config.yaml
experts_per_token: 4
router_score: "softmax"
seq_len: 256
Below are experts of layer 11 (counted from 0) of a mixture-of-experts language model. Rows are named router (the router's row for the expert) and show model dimensions 0-127. Each number is 500 + 25 x the weight over its row's rms, rounded and kept within 0 to 999. Numbers have three digits each.
After each expert's rows: a language model's description of what the expert responds to. This comes from a sample of Wikipedia text that the model never trained on.

# expert 44
router:483501483525485491529483510467493518494515452456552478516450502494545448530528500546472531508514512499493513524512488465484508515473525522485507504478494465497507533512493519477487491514548505520515540532500486483491478519465557505442506520499490470530511506537524457490494500515513466464514487478499494540518509477484478489485473494513468474544517453485469493540487475552525476507547
It responds to: Initial letter N/n starting words like native, northern, nineteenth, nobles, National, plus Cl, R and other capital word starts.

# expert 51
router:490487504532487547494530532505462502514478475473519530482517501500493487535526510488514471491538495493510485550518489515530516442482541480521514475501546507475477514467496499482472514480499519503474495468529533470504523451523444507497513498476499472468483488528464507520476552489543485516501530471547479475458530494470535489500484509493543527458496449508536458469515511473502496514487
It responds to: The preposition in, often sentence-initial, and other time or place prepositions such as during, after, throughout, within, in narrative prose.

# expert 38
router:469535549496450471459499479521450519497470505532519505511504491511486491504507506505507484457508533496545489458492470467497517545459534480497469554470523497505476524465472531545539482507497504505494480506502480457504493548495473513497526486481516535502511503480527509486517517506512528480493503477492501460500466540524510552552511513482501508466504501497458540493479507458470558494502
It responds to: Possessive 's after names in tables and credits, e.g. Freud's, Young's Motorsports, plus digits in score or time table cells.

# expert 19
router:486516531491475483455485474501532489567493546513501538471462535525540470510487456485478465520477447491512454548532515489518493483482483511472505515483528469454481520476537484545498505495533511522514477493479529461475492544521476489532523491510521503508528517508471511457500520500491502479470530518508522459525546504504500478473502505485475493490507477476490496547506486495526514451474
It responds to: Slashes in pronunciation notes like (/de/), table pipe separators, math braces and backslashes, and spaces after Born: or before years.

# expert 36
router:518522490472520508537501494473474526514536493500451514506529518458518493548540498477469471528516482508503522484494505485519486472469507520464462486460516470502480488492475474460548530490530537468522485497547525477526502529529521484501504492457525515511496470451486548540539494522472507506461524494486469549474509518527530505451508555498483525517461488497492518484476503505501473490483
It responds to: Pipes and header words opening sports and election result tables, such as Rank | Lane | Athlete, Pos, Year, Date.

# expert 20
router:487507517482475520461484490488489493532534567515480481490485525523518475492525527502515505467450493483480504455496510536468536519496483518523518478479529467514486490480546510505504482446481527533509497445494501545491478524525468525521479518536537503490524480521481501459497453497474504518524552479506511480490463487534514517524494501460537495529556459486493532492522500516519498474462
It responds to: Word pieces in the middle of proper names, usually surnames or place names right after a capital start, e.g. Straw-son, Brue-g-hel, Kü-r-thy.

# expert 12
router:541524435519485503509523505507484549493505501525439507523529483513494497524515516473461498524502532493482506503548465512536473488495482505485466520471509506473513481509501470527514487482526517472508491536533487489540552513490476500525455460461489515453523481486525505530545528490497495469479515479526530493522537511520548505478500538478490486461492454485497472491498530528455502478459
It responds to: Pipes, commas, "and" and "of" inside table rows, section headings and list titles, such as Appearances and goals, See also.

# expert 40
router:488492488551496484514515486488502495451485538494477464515483509500493518517509488491501491507514553495510527415464534464466504522477497498529483522471500511501531495488523498498514491475507502532513495487507482557536548506478453498448552519501530479499459506520510547517535503475457529562480469499499457482511501538508516507524500520486497504466469520474517491468511491456473495481510
It responds to: Pieces completing names of places, countries, and sports or political bodies, such as Los Angeles, Wall Street, Karnat-aka, UE-FA, RA-AF.

# expert 31
router:515511521512469487475495476503525518529519498508502488484534468510516477451511514500480486482537450507513474521531507471469475426584520453499510526480445511493494471487513502524502518452494524491490513549545483518475508525495535506511462501515486489490516503499538488506481557479541476489486506510507528485465525534502522479480511494447488497513470517471528517479450510484496513489484
It responds to: Subordinators where, while, when, who, which, if starting clauses, plus parentheses and dashes in album credit lists like "except where noted", "vocals".

# expert 10
router:544517471535455529541527484491504504484515459473468509474522515516506545521519489525487498537520502494536515441526476482501468475530457495486495519487512452550480482518517504522485507520478511472498468490516501479521529514514466466525480536480524500448493506516497546520506518507503548496459519497530531472522503528509493476499497509502495526460468440516489493469505531542474465527492
It responds to: Head nouns in section titles and table headers of sports and election articles, such as goals, Votes, Awards, Championships, See also, Reception.

# expert 25
router:462523476508462488495481505466463496532520523495538513460486504536464474490524536507545527481490494501475478520479499499455496499486491464491497520459509502475478518475554478533503488503481493524483482486526521491520519529527428495546491499511488510520545549516506489467522496495485498509513554493553497474481496541519483505493491477475543491511540493533454520463545498505477532482475
It responds to: Demonstratives and function words such as these, this, their, also, and, commas and "of" in expository or list text about organizations and practices.

# expert 0
router:530518495511516476497470517510498515508520492508517510497520446489493558490495486492454456468476537535533467499526468483474506489474519465521495497521535530489474535468508486463505546480544470473498470541529524504486504493527511511526463513500526457514490504525486524536547466518451529506495490486524511531468501536541532472494464531501502494487496445478474480466534487516492517480483
It responds to: First digit of years, scores, percentages and counts, mostly in tables and lists, such as 2 in 2004, 1 in 14.4%, and six.

# expert 63
router:456497521532547470499496479490483470504476509493486478497510461517495496526524513473528491527494479519487495469512547541506522513515528526518498451524456512543520498533477506473500525467508467492510500463489474530474476479495519457483513538528525516468452482464446538492527501505472484504523493535490470501502482472497537505495521498450495512523548510455524553481468507519514524545490
It responds to: Consonant-heavy inner syllables of English surnames and place names after a capital letter, such as Higginson, Hancock, Hobart, Rawlins, Hamburg.

# expert 55
router:479503505517486493489513484479548513477515536508544445485488536522497482494494492524480502491527516493478506443485485479498551497489460471498486521520501536524529541491512531507475523499478474527517526473488494443521547518472455495540480541474469466481460546494533533462513489514478522546485485489485465492540537554458488490481502525484505503493492483492469494517510537496483512524509
It responds to: Adjectives and name words for national or public bodies such as World (War), National, International, military, civil, social, British, state.

# expert 26
router:550487512492521551490500507468479497509547442513520502511491483510510517542484470484514514527522496481486515501478483502545490462493532526481491515529454474532466516461520484473506535493498503486507517508481471533459532502497529468453492475463553484505489543465505500469509468475487484475513457513489531522536486488519484537513540475503480521537500443527447495508494501497531474508517
It responds to: Single capital letters beginning abbreviations or codes, mostly in sports tables and party names, e.g. PD, Pts, KAN, PRD, PSOE.

# expert 61
router:488488533470495493489541498537488533510488486503466479475505525455465475508509519480544463486544467505532540521467536529468492486471464530512492478495474517473529543515526469450515504521487510491500564485503490539506517517494487457483518507472521502466534535521528487517523467525488528525522520505456516499531508501480484483536544462490479468470490486507460483501503482467509533477484
It responds to: The word the, occasionally its or their, right after prepositions like of, in, at, to, as in "to the north", "at the age".

# expert 24
router:524479508537516505524513506511534519511485486462507525519540486475539551491484509469513465532476507491516508520465540497518470450497466497488492489507496507447490499541532544467484522496462506490522565520547492473505467515543476497468521483487492483540469461540515513522498534506457469490493517527493483546501516507479505454502464524462490527513496487534479506478492484460510475481490
It responds to: The space token right before a year number after a month, comma or "in", such as 6 March 1991, In 2008.

# expert 11
router:469513462478483508497463522469523479517518547490491456520520469524486536536508520499497511486495491525521523488508486500485506542503533531552493480485499495530539481535465535514459471465508538479503511520470456517488519511442500510479518514529449519492519463490536505513506451492499471502509481540469466551494453487500519517465501509482507539459519528469524525489475495473508497493468
It responds to: Middle pieces of personal and place names ending in l/r syllables, like Gir-ol-ami, Hol-id-ay, Greenh-al-gh, O'Donn-ell.

# expert 45
router:509495522490538523523476485520467492438539483524498516517488512458494536507466511502510526440500539482510501480531501537525488502514463525477537473549496501525520468490479515465487487466517523487528506463464447518497467517492516484490498475515538525464495478473523499466514522508499517545527469488487490523508451484491490517480524465477508490496504500556495537470545514476529490547487
It responds to: Opening syllables of Spanish, Portuguese and Italian names and places, such as Rosas, María Isabel, San Juan, Andrade, Santa.

# expert 3
router:460504501527484455481506455515537494498523497508526501534541466514502525499467473520463537470475499519503481505484518461481484436492527500480508508498532511514493517498542533513475505496523462523466483487484535503540526524544459520512468514551491483481505497486497495485467466498513472518526503527483547499501496491523547489461486480562533465523526470518468529502499490495514540471465
It responds to: En dashes and digits inside numbers, especially tennis set scores and year ranges, such as 6–4, 7–6, 1937–1968, 1581.

# expert 1
router:472470520529536485473503502471453516516457469517513497487478475469510496521523493498501524503494510493475499525512485478536519469493507548504470518475467465522526499491513472514490498507499499462489486541534472546499563472502532488481522516509540460515478522494467523450509489483515519490525493526468513532527496492479510506499472508470433510526526480540457456519457494516494466558518
It responds to: Single capital letters or short capitalized pieces starting a proper name, often after a pipe or city name, as in T(ennessee), H(opkins), R(oute), St(ewart).

# expert 37
router:471505503531495524486522459486495497477505484493427523482522478492489514481507546553440512514507498502517512454479521480475527520536473473500517515511507448530488472487515486537473480461491477514510493557503471516506546511453464490497534544442475483500521510521483544517497507490493560522494498495521505504523498513539462512498486500528496517478467481519508494498494509482514447531511
It responds to: Nouns for sports leagues, cups, awards and roles such as League, football, Championship, team, defender, plus word endings like -is in nonpartisan.

# expert 21
router:443497478491492460490477469485517491517493547550532485534506513531449510464518517506478515477519483540518516451499497486530492515510512529523474515447524497487523486516496537520470505517513498541485531503534498488564512477484483542521503519517455490462509506510527535469478470487477501493532532499476473483512513511483491471510510473523514455460485459480498534479485540469501536476523
It responds to: Adjective endings of nationality, language or religion words, such as English, Austrian, Catholic, and last digits of birth, death or age years in biographies.

# expert 28
router:511489500491479490493517528482508455500488486500469504534513464515476488489463527491475482474477530481517465496479503466462469528491522499476518544529493496470523465524514544522519495513554480478473532498488489467492500461514478509489517511532502579530532517521489502536520466549507462494476478502563473489459503479523469482499495481481502495481472543453523532503504482482468468493468
It responds to: The "en" piece ending or inside words, as in Brok-en, te-en-ager, Heer-en-veen, Dav-en-port, plus single digits in years and race times.

# expert 23
router:506469516507493473458484518489504529503503533514533520479525497489502520461465479484455520477463473528515504452463481462496516499489530531488487552527517481545503496488481477478514486471491504532534459458486544489508500518541500500479509526516507470472548510500503518521520503535537479477512512493509492477468491548540543511546463519524511486500485430473493504488528491484488539459519
It responds to: Single digits inside identifiers, ISBNs, chemical codes, years and decimals, like UNII strings, 978-1610…, 18(5)8, Roman II.

# expert 2
router:491468501453506489472501481502521473483520514504484533526481543492485507507515472518476513502463461509542522507462538511468470511568499471531481475467490529513489522520476491486524481479451508464461485483497544518535527474473477485504525532497471534523522517503521508539461508485492517489470500533529518468522482498467503484470540487493513493454499462511502489541499532528461522505557
It responds to: Short adjectives and measure words such as right, high, white, long, married, plus unit tokens like ft, mi, especially in census household statistics.

# expert 42
router:505495464531522480513498475500518468466467527486508528475543486493519499479514510528479522510485489516493467510507507538521536473511497530440518464513456500524480480479456454524507521515522522520483527492465537544449523441479530534525518538485474478503491539518532485542516485505494542511476502508546536466483501479467482475502529529490540502454477502482515481487494478524500495511512
It responds to: Verb stems cut off from their endings in running prose, such as mov-ing, pass-ed, call-igraphy, result-ed, return.

# expert 58
router:496508508508516482528459488491470535528511502460493489523537462557453505530510488507506463508544495512513522517478473496528477504531493481515477530477509456513466510518539525526466518529487510501501485524493490488501545520486443506461505495472554497490521492484509512499546494500468475540530492505507488482474471531543456553529492479538488484496464518517496478475497486472477475446531
It responds to: Commas, "and", and final digits that close years or season ranges in honours lists and biographies, such as 2002–03, 2004 and 1913.

# expert 54
router:486497541518510509457527477468488527468478524538506534494478529500515476523455501470495470522482503525492541474517531491480499515484529531513478472519534498485517487527509500488496537467498503499538482508477471537467462490518486511473528534501498541484496462474491549478528513519515480496460502559504457488467487456532513512511544459466474533459531522483504529491488510502472523553484
It responds to: Middle consonant clusters and endings inside German, Scandinavian and English surnames and places, such as Gustaf-ss-on, Hudd-ers-field, Lis-b-urn.

# expert 49
router:480520538485488499506545493552472544497473508528467473476537519485459483488533493508539461460529542483533514478474488483477498535470494503533491494474480474493541540479495508510510476493444523485460541525477518540548523497488486505508502498468499479493529481518536461534520497518451510519516497504513543490494500517493486490535532502524476477481492516519431497478475509488495537510487
It responds to: Possessive determiners his, her, their, its, my and 's, plus the, before nouns like first, own, father, death.

# expert 35
router:511559471513481471505536518522502529499514462479493469485489480528523529495504527508458488507495469508485525459482529496511494539518477472484494523526486534503510466489541459525486512514493524480520475548559462496491499508472472492523485523458503541476466496451484521506493490527487522506517554507499491490533507556487474526468495494481490511438484489494474491493495541532445496494459
It responds to: Final pieces of words in headings and infobox labels before a colon or line break, like Sport-ing, Stud-io, Cred-its, Original language.

# expert 15
router:507524476503549493463507514531504467504516529461522464499466466504480525503494524511505489526498514483495480462507523517479496491555450507494508513517475501518504452517482536471510496453535502469495495481463484509476475467485545464508500514514543484512517446473502488514544528515484505530492482529478494496499468473499534495530493508450500486514516472514551549490454524507557517537529
It responds to: Inner syllables of personal names, mostly English-style surnames and first names, such as McFarland, Payne, Nelson, Nigel, Carl.

# expert 52
router:488548469515447481515489473499465468546532520506503524532467508506505491500514481518498472458512508476524521529462485493468476521463521531498471519491503509511519498502558497498537481484501539476500461500528558484439499497502505497552475475512471518474479484512466507513489481499479524523514539484549534507492431517514527490473496538521530489549522509503502514499490466521529513493481
It responds to: Pipe after episode numbers just before a quoted title in TV episode or track lists, plus sentence-opening pronouns like It, This, they.

# expert 13
router:473519515508485521465494541491461481530529515502490506545549453532470487535501531485472518474504483466476516538509529471488516526452531536478519532498527490485485476489510507543503468484557524504476516517490506502512519490482527512460523522535487527513518450481490475507519506542524464481484501467511475524467480475540507478517490488493528471476505506466532503496472470477444480514537
It responds to: The letter piece n inside words like Mag-n-olia, Ig-n-atova, mag-n-et, plus single digits and blanks in sports stat table cells.

# expert 30
router:471545525482528486547524472525487510467476513510446480497518486536490475487512500526488494491514482477502519516492511549460488482503515521485481494502481536470510457528493484515454491474551506500474503564539486467495472496449478479555507465487490476513538538453498492482521534515526489505508498500469531487469470518511473535490501521539490459530505504475531496492478531489517540513472
It responds to: Action verbs and linking words that introduce a person or team in biographies and plots, such as appointed, starred, married, by, with.

# expert 18
router:473505497462501520477498480475483555481528492538470484502485499528547578528532502480486474475518528538501477519478465485517475512484495499511494516546512518503499521505473521471530533508525482520480491488483462478480474499497541521511536481483513482537514493466503493511492472473518537531532467498522504471479512467505541483510491540515512526508455452511470525490481494455561510466471
It responds to: Name prefixes like Al, Sy, U, Turk, Euro in sports tables and biographies, plus table pipes and digits, such as Al-Nassr.

# expert 47
router:495530490499499492542490480505447517479474513474506534495551460545511511447549528537520472539493517478494482476498507470480466494507525497551476516498498517527473475460528528502445518485521505516479494518522505474482512507485505485527515471508485492485501482544521532484511476480506524531459506479496533491495479507497497508518452541557505521524462494473506542483456437474493508491499
It responds to: Final year digits in career and filmography text, plus heading marks, sentence ends and table pipes, like 202(2), 201(6), ==.

# expert 41
router:479508491506499522481518490524525478499482467462465542485475537500491507515493494524517466484501495510498509483450500506500466521491508510551483510515492537505501530457504510490507517483444475518487519551455522512515550433459461517521524526501467498494489534484508526566484496496467532515470534506552464463499510544494469496505512490552527472463474495499491468515504494498468512486516
It responds to: Adjectives and word endings after a or an describing size, quality or success, like large, significant, overwhel-ming, pos-itive, -year.

# expert 22
router:508504531493561471485489545453507502467481459493479504510505483460493478482512480481555500477505536474502524457513474492483511546535478533516505512529515488472519498482491517463510489477513513514502528526510502459479468546542530464510501470495498523514454511530485472462496476493494504513497449483463478461532444479505521486512469485514502518505559537491506488534529516513487490511539
It responds to: Syllables ending in "a" inside or at the start of proper names, such as Sant-a Clara, Ma-urel, Sa-ale, Contra Cost-a, plus year digit 2.